Experts of a small language model.
Size: width 256, vocabulary 8192, 27.9M parameters.
Experts: 16 experts in each of 10 layers, 2 picks a token, a sigmoid router, 2 empty slots to pick, a shared expert of 256 neurons.
Below are experts of layer 5 (counted from 0) of a mixture-of-experts language model. Rows are named router (the router's row for the expert), up (a neuron's input weights, with its number) and show model dimensions 0-255. Each number is 128 + 32 x the weight over its row's rms, rounded and kept within 0 to 255.
Before each expert's rows: "mostly gets" lists some tokens that are sent to it at least half of the time. This comes from a sample of Wikipedia text that the model never trained on.

# expert 2
mostly gets: "%", " —;", " \"", " %", " million", " population"
router [ 71  99 153 116 146 149 155 159 106 106 135  96 127 174  94 120 103  87  88 164 161 132 109 171 148 134 107 141 165 148  87 181 138 127 154 130 126 123 133  92 115 132 101 121 108 124 130 113 148 131 133 126 130 200 165  51 124  95 127 153 187 168  80 121 143 111 129 105 139 120 147  71  70  92 166 122 142 107 194 169 147 113 136 115 136  51 161 107 163 119  96 139 135 130  97 199  65 106 102 124 170 115  79 115 157 109 154 100 190 111 135  93  68  65 134  74 130 127  81  43 108 132  82 151 112 104 112 143 154 126 136 195 200 140  92 138 152  87 116 138 120 144 184 201 153 197  96 152 103 129  99  43 125 152  94 130 140 104 106  78 161 129 143 119  84 128 145 138 154  94 142  66 124 112 175 126 106 118 113 147 127 113 142 121  98  57 160 124 138 142 148 142 152 138 189  98 118 141 144 158 162  46 144 136 147 110 201 114 142 164 169  85 113 152 140 135 124 169 166 120 130 142 115 131 161 124  83 141 142  82 164  80 172 145 167 131 130  98 208 178 115 123 111 157 183  90 122  98 107 108 133 166  93 139 130 169]
up0 [140 147  85  95 163 154 165 136 118 135 138 148 120 122 144 162  77 128 150  54  90 131 118 143 172   8 123 171 153 118  96 114 145 144 118 152 123 116 168 150 118 151  79  55  96 153 150  99 129 120 107  97 145 124 153 101 157  94 161 146 118 110 125 104 169 113 122 174 135 106  99 131 118  79 114 145 134  86 115  98 118 170 139 172 103 153 154 140 155  62 124 164 140 105 144 150 132  54 180 105 185 138 129 128 136  89  75 124 123  95 140 127  75  85 107 139  56  58  86 144 177 113  92 166 110 171 115  88 138  72 102  92 144 146 184 121 130  88 167 129 125 101 127 106 146 121 133 188 111  95  95 155  79 117 135  90 127 145 133  63 188 160 122 157  91  95 151 125  98 140 170 143 121 122 160 180 116 137  38 145  87  68  93  99 113 128 118 121 122 124 106 109 155 135 127 130 138 176 214 187 208 135 138 127 132 153 118 122 116 135  87 128 111  65 180 194 188 183 147 116 144 118 166 159 104  92 118 135 115  87 138 210 156 159 161 112  94 161 118 109 158 163 134 118 144  88 111 121 153 144 167 135 147 138 100 151]
up1 [131  87 129  61 114 105 200 181 117 119 100  95 129 141 216 119 145 124 144 117 130 161 119 158 168  66  84 165 141 107  77 154 145 120 112 174  84 129 126  90 101 133 118 154 109 115 130 164 167 143 125 102 117 107 118  87 147 135 106  41 146 190 149 159  80 148 118  99 121 127 149  88 102  71 164 146 169 150 103 153 144 146 132 128 120 119 183 160 111  90 131 143 210 132 148  96 131 137 195  60 124 134  66 151  88 105 139 118  98 191 121 164  97  84  69  99 162 182  65  96 114 144 130 110 124 108  72 127 168 165  75 126 126 115 152 158 145 143 180 122 134 124  88 139 123 133 102 104  91 154 158  81 147 156  85 126 147 164 143  69  81 138 147 115 145  53 143 133  87 104 132 127 153 135 118 146 110 183  71 186 150 164 148 120  80 132 132 102 146 186 153 170  79 116 157 126 166 130 155 146 135 110 147 129  69 108 196  84 101 121 110 150  50 132 111 140 170 113 106 177 135  84 150 125 140  91 135 146 124  88 170  72 121 142 158 148  96 116 109 128 163  94 101 194 131  77 169 118 104 135 115 133  87 121 114 164]
up2 [152 147 158 117 178 124 106 154 197  86  98 174  95 122 186 169  96 155 209 136 166 117 128 155 138 161 135 137 155 106  87 139 131  64 141  97  97 109 138 107  70 101 169 129 111 174 195 133 115 137 121 130  95  97  85  71 106 105 150  88 162 150 107 167 162 152  92 100 150  98 149 111 121 154 120 142 147 104 134 114 147  49 159  99 138 106 118 173  94 125  94 143 141  88 140 166 169 125 128  94 138 158  69 165 133 150 171  69 133  51 104 114 127  79 109 108  83  99 176  76 136 144 158  29 176 125 138  81 133 113 151 146 122 129 147 141 122  87 132 138 109  88 124 154 129 152 173 124 122 161 153 132 127 152 130 116 104  56 176  94 147  60  96 150 149 195 132 143  91 131 119 103 103 102 108 134 123 113 126 118 128 109  70 147 148 122 168 116 157 172 143 134 135 188 130 124 149 111 104 111 204 126 181 145 117 160 152  98 134 100 118 172 177 149  98 167 128 133 187 157 137 159 161 104 132  87  83  86 117 142 172 114  76 138  55 168  74  63 100 126 140 198 115 142 152 118  69 105 122  80 155 121 136 100 102 101]
up3 [138 114  85 169 181 194  66 128 117 108 146  56 169 214 137  95 158  87 112  96 125  96 139 151  97 132 163 140  87 117 179 145 162 136 150 145 115 108 138 126 112  97  54 177 102 132 162  75 135  63 112  64 125 152 112 130 166 152 123  84  59 139 105 170 115  46 140 172 108 133 137  95 132 129 146  81 106 155 127 153 109 150 163 168  85 105 138  69 188 119 117 200 189 111  99 149  89 141 107 125 163  43 100  37 136 150 188 162 144 142 176 140 118 154 125 132  98 107 132 125 120 146 130 150 117 139 138 100 101 147 173 113 209  82 125  89 104 147 189 128  91 148 143 144 148 140 146 135 189 188 119  90 112 105 103 123 131 126 116 106 135 118 137 116 129 102 118 135 174 127 158 104 116  89 120 188 128 108  99 124 166  97 155 124 112 138 102 141  93 165 118 114 178  77 106 123 134 134 142 152 173 116 144 139 133 123 162 183 138 172 175 101 170  88 171 173 126 157 171  52 101 109 147 133 131 104 157 167 120 133 193 135 166 104 142 115 112 160 172 123  86 123 114  88 135 107  99  81 150 137 136 175 141  98 117 144]
up4 [112 116  90  84 112 186 147  98 134 137 114 148 124 131 120 134 128 139 143 141 142  99 142 125 167 130 170 181 172 177 143 140 209 156 175  98 113 218 164 109  95 139 121 130 122 137 167 124 190 140 105  98 104 146 141 116 132 120 126  91 200 138  70  66 149 179 134 107 142  46 121 117 135  71 100 194 140 161  81 132 121 150 129 150 121 134 103  68 144 169 127 131  79 135  72 147 135 160 130 178 149  97 122  70 116 102 120 122 115 126 140 154 103 131 124 124 104 124 149 151 119 123 108 145 119 115  37 153 120 141 163 122 163  86  94 149 150 113 123 108 125 187 183  96 146 111 156 178  93  99 206  92 162 135 172 148  71 160  93 112 160 129  69 138 161 116 146 127 135 122 165 144 141 202 122 132  71  73 160 112 121  99  97 125  44 132  99 147 142 128 184  94 162  87 117 105 141  79 149 168 101 137 145 164 188 104 150  84  64 154 140 123 132 126 163 134  82  81 138 130 125 151 137  59 111 162 193 172  80 128 125 135 160 189 142 158 185 156 104 129 141  91 158  91 153 142  81  99 117 174 102 135 130 111 106 125]